From a checkpoint of a small mixture-of-experts model trained on Wikipedia.
Size: 18 layers, vocabulary 16246.
Experts: 64 experts in each of 16 layers, 2 picks a token, a shared expert of 256 neurons.
Training: a variant of Adam for the experts, 1022M tokens, 6027 steps.
Below are experts of layer 3 (counted from 0) of a mixture-of-experts language model. Rows are named router (the router's row for the expert), gate (a neuron's input weights, with its number), up (a neuron's input weights, with its number) and show model dimensions 168-223. Each number is 128 + 32 x the weight over its row's rms, rounded and kept within 0 to 255.
After each expert's rows: "comes after" lists some tokens at least twice as common just before its tokens as in all text. This comes from a sample of Wikipedia text that the model never trained on. Tokens count by the router's weight.

# expert 1
router [ 80 147  82 122  66 147 151 117 135 148 143 127 118 158 162 126 139 123 160 125  78 129 142  86  89 167 109 148 103  89  88 141 138 154 199 149 145 126 108 155 133 105  82  96 127 120 121 165 154 141 181 150 111 131 150 118]
gate0 [125 219 156 125 131 110  87  50  98  33 130 160  88 170  80 178  96 136 114 140 147 163 119  63  86 173 164 151  98  73 101  91 117 137 128 121 133 125  72  96 133 146 114 138 120 145 108 107 187 105 134  94  89 136 102  75]
up0 [186  59 149  99 128 121 138 111 171 149 120 140 137 133 161  86 141 147 118 156  72 105  80 135 105 111 133 128 186 137 141 139 130 115 109 122 131 121 136 140 158  78 155 159 143  89 152 111 133 125 122 166 185 129 185 162]
comes after: "==", "===", "-", ":", "|", "="

# expert 62
router [184 165 197 143  86 142 168 116 171 164 143 130 158 138  58 141  98  80 173 153 101 156 170 139 125  70 170 123 154 164 156  83 142 123 145 119 152 134 118 134 102 126 175 179 156 144  89 126 142  98 136  82 152  85 143  92]
gate0 [130  90  76 199 131 145 107  99 122 105 147 131 114 131 190 105 132  50 145 150 109 176 127  49 144  85 102 122 127 115 113 148 123 112 185 169 136 131  14 151 124 179 142 105  88 110 139 176 132 116 211  72 148 131 106 179]
up0 [123  63  64 128 122 133 116 115  96 120  79 128  99 122 180 136 123  89 152 156 121  45 103 179 145 152  57 145  81  77 116 103 119 122 159 139 130  89 122 129 131 188 131  74  84  60 155 153 184 123 204 127 119 132  95 207]
comes after: "\n", " |", ".\n\n", " Country", ")\n", " |\n"

# expert 31
router [108 140  82 142 145 108  82 161 196  95 179 182 158 169 126 118 150 125 100 205 176 141  99 138 133 120 134 104  31 102 128  98 134 140 107 166  59 114  84  85 162  83 135 119 146  83 139 147 110 191 127 129 107 190  99 145]
gate0 [110 222 219 127 150 117 139  97 114  52 131  91 146 160 136  94 122  61 143 171  98 173 136 139 158  33 161 150 119 133 117 165 134  60  79 181 117  85  96 172 123 112 104 153 161 141 155 132 153 109 149 106 135 124 165 134]
up0 [178 146 130 157 126  90 118 152 111 109 140  69 140  76  96 141 112 113 142 128 161 101 159 178 200  90 116  99 144 124 126 133  92  87 117 102 113 154 150  70  93 132 133 161 134 138  90 105 143 115 170  52 126 119 211 150]
comes after: " in", " ", " U", " In", "ar", " R"

# expert 15
router [ 79  98  73 168  95 123 145  70 134 176 127 155 116  94 194 108 110 131 125 143 110 133 166 103  88 165 129 183 147 127  68 168 139 188 167  64 162  85 145 189 154  99  91  55 153 126 170 130 122 138 144 169 117 135  81  96]
gate0 [113 151 135 118 127  86 153  67 131 136 109 137  98 136 133 118 111 163 109 159 175 141 152 146 187 137  89 118  90 128 112 112 160 126 146 114  85  91 177 132 100 155 112 159 138 130 134 140 123 166 105  82 151 153  71 163]
up0 [117 137 143 111 155 144  80  63 138 142  63 150 120 159 122 127 225  87 150 103 119 101 138 153 152 159 130 148 125 153 155 136  99 149 119 145 141 149 169 138 120 134  90 117 138 126 154  88 152 105 130 128 138 116 131  84]
comes after: " was", " is", " are", " were", " be", "=="

# expert 52
router [121 123 156 162 163 135 175  93 159  86 138 192 112  75 146 123 169 121  98  57 133 126 199  67 138  76 175 121 161 164 155 121 139 115  78 127 171 113 128 130 192 127 121  50 166 168 154  57 139 115 101 112 158 112 145 115]
gate0 [154 146 186 101 131  79 163 151 128 133 134 145  90 188 129 112 178 125 111 138 154 150 160 114 104 132 126 141 102 166 116 140 140  89 116 139 148 138 136 124 189 142 112  98  89 131  78 110 108 194  65 202 125 136 119 101]
up0 [101 169 144 177 126 112 117 165 179 100 134  81 163 144 162 153 150 163  56 139  31 166 122 174 128 159  96 130 147 139 142 134 157 149 163 156 101 130  91 120 108 165 187 138 129 135 122 123 133  88 171 111 169 130 130 146]
comes after: " W", " I", " he", " Y", " w", " we"

# expert 2
router [145  74 188 123 163  74 142 104 137  91 181 115 131 124 158 171 132 145 196 109 152 143  86 174 168 106  98  44 124 159 109 108 120 162 125 167 153 191 124 119  92 161  87 150 217 107 151 127 110 126 148 158 121  39  95 116]
gate0 [126  83 137  92 177 180 166  99 168 115 103  98 160  77 162 150 100 117 145 138 114 117 126 137 133 118 169 141 139 100  63 111 109  47 149 108 138 162 102 133 163 137 108 170  95 123 183 137 148 104 106 180  96 121  98 145]
up0 [128 206 122 137 103 101  89 181 149 161 158 165 105 161 118 140 152 149  87 129 132 108 128 112 122 131 111 135 112 191 171 149 163 140 129 173 106 102 172 157 115 116 138 120 108 143  68 140 120 145 127 103 125 160 193  99]
comes after: "\n", "-", ":", ")\n", " •", " information"

# expert 25
router [103 144 165 127 128 156 100 123 139  79 121 123  70 158 108 152 168 182 178  78 125 134 150 136 131 126 114  95 106 127 127 166 103  97 127 113 153  66 110 175  92 132 149 108 100  81 172 180  95 120 175  79 174 105 131  78]
gate0 [ 85 135 142 104  83 156 132 161 176 117 100 120 137 136 106  62 175 113  95 109 105 162 186 148 121 159 101 154  76  81  75  48 178 153  95 102 174 168 131 126 183 144 129 124 102 146 107 127 102 152  96 158 134  84 174 145]
up0 [188 111  31 116 163 136 139 124 123 137  90 105 143 144  94 139 151 126 122 132 122 149  93 115 107 142 151 163 137 161 120  92 127 143 129  86 155 114  66 153  50 163 200 143 107 150 128 135 151 101  95 103  57  97 109 156]
comes after: " to", " by", " and", " would", " who", " not"

# expert 6
router [130 114 131 162 130 121 126 178 147  98 150 107 158 180 138 134 109 106 135 170 127 122 122 140  99 149 146  99 112  86 162 133 131 149 202  94 184 134 104 121 195 104 124  90 132 136 105 156 144 128 121 135 165 152 163 108]
gate0 [ 94 119  82 135 122 135 115 169 124  99 140 124 113 162  92 106 145 148 122 146 135 144 171 144 114 136 171 183 109 134  78 137 152  98 132 134 127 121 104  48 117 122 158  89 167 192 129 140 124 143 115  92  86  96 154 127]
up0 [100 121  62 136 137 145 157 138 129 101 131  90  90 166 170 137  85 159 121 160 147 170 130 204 138 111 191 113  79 126  63  74 126 134 117 164  85  86 165  91 134 172 157 151 212 171 137 134 139  98 176  97  96 112 129 154]
comes after: " \"", " l", " (", " un", "–", " de"

# expert 42
router [107 108 113 111 111  95  62 148 106 135 121 152  93 165  69 102 123 116 102 130 149 154  50 125  96 195 124 157 101 101 128 128 120 132 175  80 154 106 123 105 156  97 149 166 171 163 125 137 139 154 172  76  95 172  75 136]
gate0 [160 135 135  99 128  97 173  87 206 162 115 132 122 116  97  81 183  71 131 146 114 124 117 129 108  89 169 136 124 121 169 189 132 114 111 129  94  76 135 141  85 118  84  99 121 152  80 130 132 126  80 147 111 177 162 129]
up0 [131 123 104 140 165 137 113 153 210 170 160 131 153 157 155 162  94 125 170 156 135 138  62  85 131 132 157 105 133 127 112 111 130 129  98 149 114  38  94 181 130 127 110  93 139 116 147 130 150  87 141  98 121 186 126 115]
comes after: " the", " The", "The", " U", "the", " National"

# expert 18
router [112 115  73  83  89 151  83  67  79  70 117 120 141  60 106 159 148 184 192 132  83  79 120 153 131 114 123 120 130 156 154  79 124 123 216 123  94 135 134  88 129 132 131  88 100 115  90 108 162 111 179 154 151  99 125  59]
gate0 [125 128 145 200 146 109 138 147 102 107 114 159 156 196  53 194  93  99 154 116 101  58 145 125 115 161 130 130 145 105  62  86 147 188 125  44 121 113 123 132 133  92  78 145 109  97 103  77 120  93 186 100 162 120 110  58]
up0 [145 164 147 157 160 169 156 114  87  87 154 135 176 139 157 154 119  92 140 160  88 120 132  73  90 112 114 133 137 148 108 144 107 140 144  72 125 124  89 144 143 151  83  78 107  61  96  94 123 147 117 175  94 118  93 100]
comes after: "|", " t", " T", " s", " S", " m"

# expert 12
router [157  93  34 120 135 153 170 147 104 127 126 168 124 184  84 142  79 130 118 112 129 125 119  85  99 161 167  80 196 105 110 100 186 112 121 134 146 134 168 104  91 164 162 156 107 155 157 178 132 100 137 129 113 157 108 126]
gate0 [141 117 130 153 129 142 127 151  61  95 117 152 132 117 132 134 154 132 101  85 137 106 126 172 110 131 128 185  64 135  83  88  97 125 100 145 122 137 120 125 114  80 144 189 122 141 148 137 142 115  72 177 145  89 157 107]
up0 [144 146 111 104 151 134 140 168  60 110  74 152  77 107  86 154 107 104  91 126 140 132 125 133 108 120 132 123 104 137  96  94 125 171 111 170 168 158 212 143 157 108 178 166 101 195 152 174 105 160 101 138 143 131 137 102]
comes after: " of", " the", ",", " in", " and", " at"

# expert 32
router [143 125  96  92 110 129 158  91  81 127 131  93 138 129 134 101 103  91  83 179  65 153 189 135 144 105 113  91 146  57 178  41 119 158  63 149  66  79 150 131 131 159 163 104 134 141 129  85 104  64  69 124 136 114 138 140]
gate0 [154 131 215 120 137 113 132  89 128 163 115 142 142 137 112 106 106  68 134 149 114 132 105 101  86  94 145 156 149  53 114 150 113  97  92 105 156 121 152 154  95 124 132 128 128 171 169 173 152  82 136  93 179 167 115 134]
up0 [111 124 137 127  99 123 166 132  88 127  95 210 107 115 168 117  93 111 104 105 130 153 133  75 137 107 116 181 120 123 101 134 106 102 131 153 143 148 173 159 123 147 142 104  70  97 155 130 158 172 144  35 100  97 142 147]
comes after: " J", " Al", " Z", " Br", "J", " Ar"

# expert 23
router [ 96 105 145  89 174 148 138 137 118 122 115  97 142 189 117 154 166 196 134 175 133 168 158 140  93  93 122 108 130  80 116 164 117  88 179 185 105 127  93 127 117 113 122 139  75 132  84 162 123 102 151 125 160  96 135 106]
gate0 [232 141 144 113 111 115 180 106 174 104 176 140 143  82 126 104 107 139 115 170  34 162 138 140 102 137 133  85 165 119  83 157 117  87  31 236  77 162 111 126 124 126 146 115 137 145 151 146  66 179  63 113  94 146  85 144]
up0 [113 154 107 144 137 117  80 111 138 155  98 116 113 158 151 137 109 137 102 190  76 110 156 144 154 155 146 124 106  84 158 124 170 119 163 137 146 113 167 112 108 130 150 109 130 175 109 127  82  56 129 176  73  99 118 147]
comes after: ".", ".\n\n", ").", "S", "==\n", "\"."

# expert 35
router [ 82 102 129 134 137 166 170 125 123 197 125  97 121 146 139 134 101 148 169 103 168 124 164  59 114  88  91 194  91 115 175 143 120 134 160 115 121 162 126  98  83 114 157 166 158 108 139 160  85  92 152  73 163 125 136 106]
gate0 [157 121 164  94  59 143 127 144 144 160  95 157 106  86 139 130 127 113 117 108  72 113  88 162 115 119 154  83  89  85 188 101 137  71  96 143 133 156  83 168 128 112  64 121 126  99  92 130  77  88  94 165 124  94 110 156]
up0 [ 90 114 174 114 167 128  96 133 112  97 167 125 207 115 149 112 145 175  90  90  95 132 192  90 200 129 197 141 111 154 119 167 148 116 142 110 155 129 202 127 142 108 105 147 151 131 124 135 193 153 166 122 116  72  65 188]
comes after: ",", " ", " |", "\n", "7", "14"

# expert 22
router [115 128  96 114  69  82 146 142 108 205 114 151 124 172 120 125 115  97 129 152 152 173 120 129 125 128 119 117 107 109 130 159 174 102 132 117 103 131 129 138 107 119 145 185 112 152 130 123  71 168 116 179 112 134 166  75]
gate0 [181 127  93 104 111 218 116 171 176 147 156 170 109 126 113  99  73 113 195 169 129 146 108  97  81 189  77 170 157  92 101  65 151 158 132  80 114 147 102  81 160 149 125  82 109 173 120  61 107 152 147 128 133 156 154 116]
up0 [153 148 152 229 176 141  94  82 140 155 126 168 120 111 146 120 125 155  82 132 131 136 109 158 160 112 160 108 106  98 161 119  75  95  28 128 112 126 161  94  53 154 106 128 144 118  90 116 137 143  97 113  93 164  32  98]
comes after: "o", "0", "a", "6", "i", "os"

# expert 33
router [128  80  82  77 106 120 156 114  95  84  82  90 136  79 121 207  92 113 109 152  86  70 150  80 153 127 123 130 187 133 155 112 105  73 184 160 121 172  85 187 118 129 138 130 113 103 148 142 173 107 118 128 117 151 151 116]
gate0 [114 189 102 133  85 117 123 125 137 128 111 171 171 173 113 144 138 100 115 145 146 128 111  64 144 101 133 131 153 111  80 163 101 166  61 127 100 139 111 138 165 187 112  81 144 166 106  98 149 130 109 146 104 155 151 146]
up0 [168 145 177 169 164  84 149 151  81  96 152  93  74  91  68 110 166 160 121 139 112 163 116 154 105 193 169  96 135 110 111 105 131 145 113 138  99 143 164 145 157 112 170 153  89  59 157 191  93 138 139 134 167 115 167 106]
comes after: " P", " C", "P", "C", " T", " V"

# expert 29
router [ 86 138 133 154 179 128 135 104 186  94 187 130 113  58 121  82 132 114 108 128  75 120 162 127  92 133 152  86 122 141  67  84 152 128  87  76 159 134 128 168  89 136 117  98 185 169 143 154 154 137 133 120 103 164 128 117]
gate0 [ 66 111 185 131 124 147 181  83 130 178 152  74 153 104 187 159 145  86 112 119 161 119 122 158  76 182 143 171 149 137 153 123 126 164  94 133 108 111 145 132  96 174  58 127 124 154 160 109 144 153  76 179 173 139 127  98]
up0 [187 156 121 138  98 140 132 110 138  76 166 146  67 127  88  97 108 136 168 129 101 132 123 158 132 125 110 152 139  96 140 116 132  62 154 158 130  63 104 160 110 165  80 147 117 117  69 112 102 178 134 137  93  86 184 154]
comes after: " on", " with", " had", " has", " have", " after"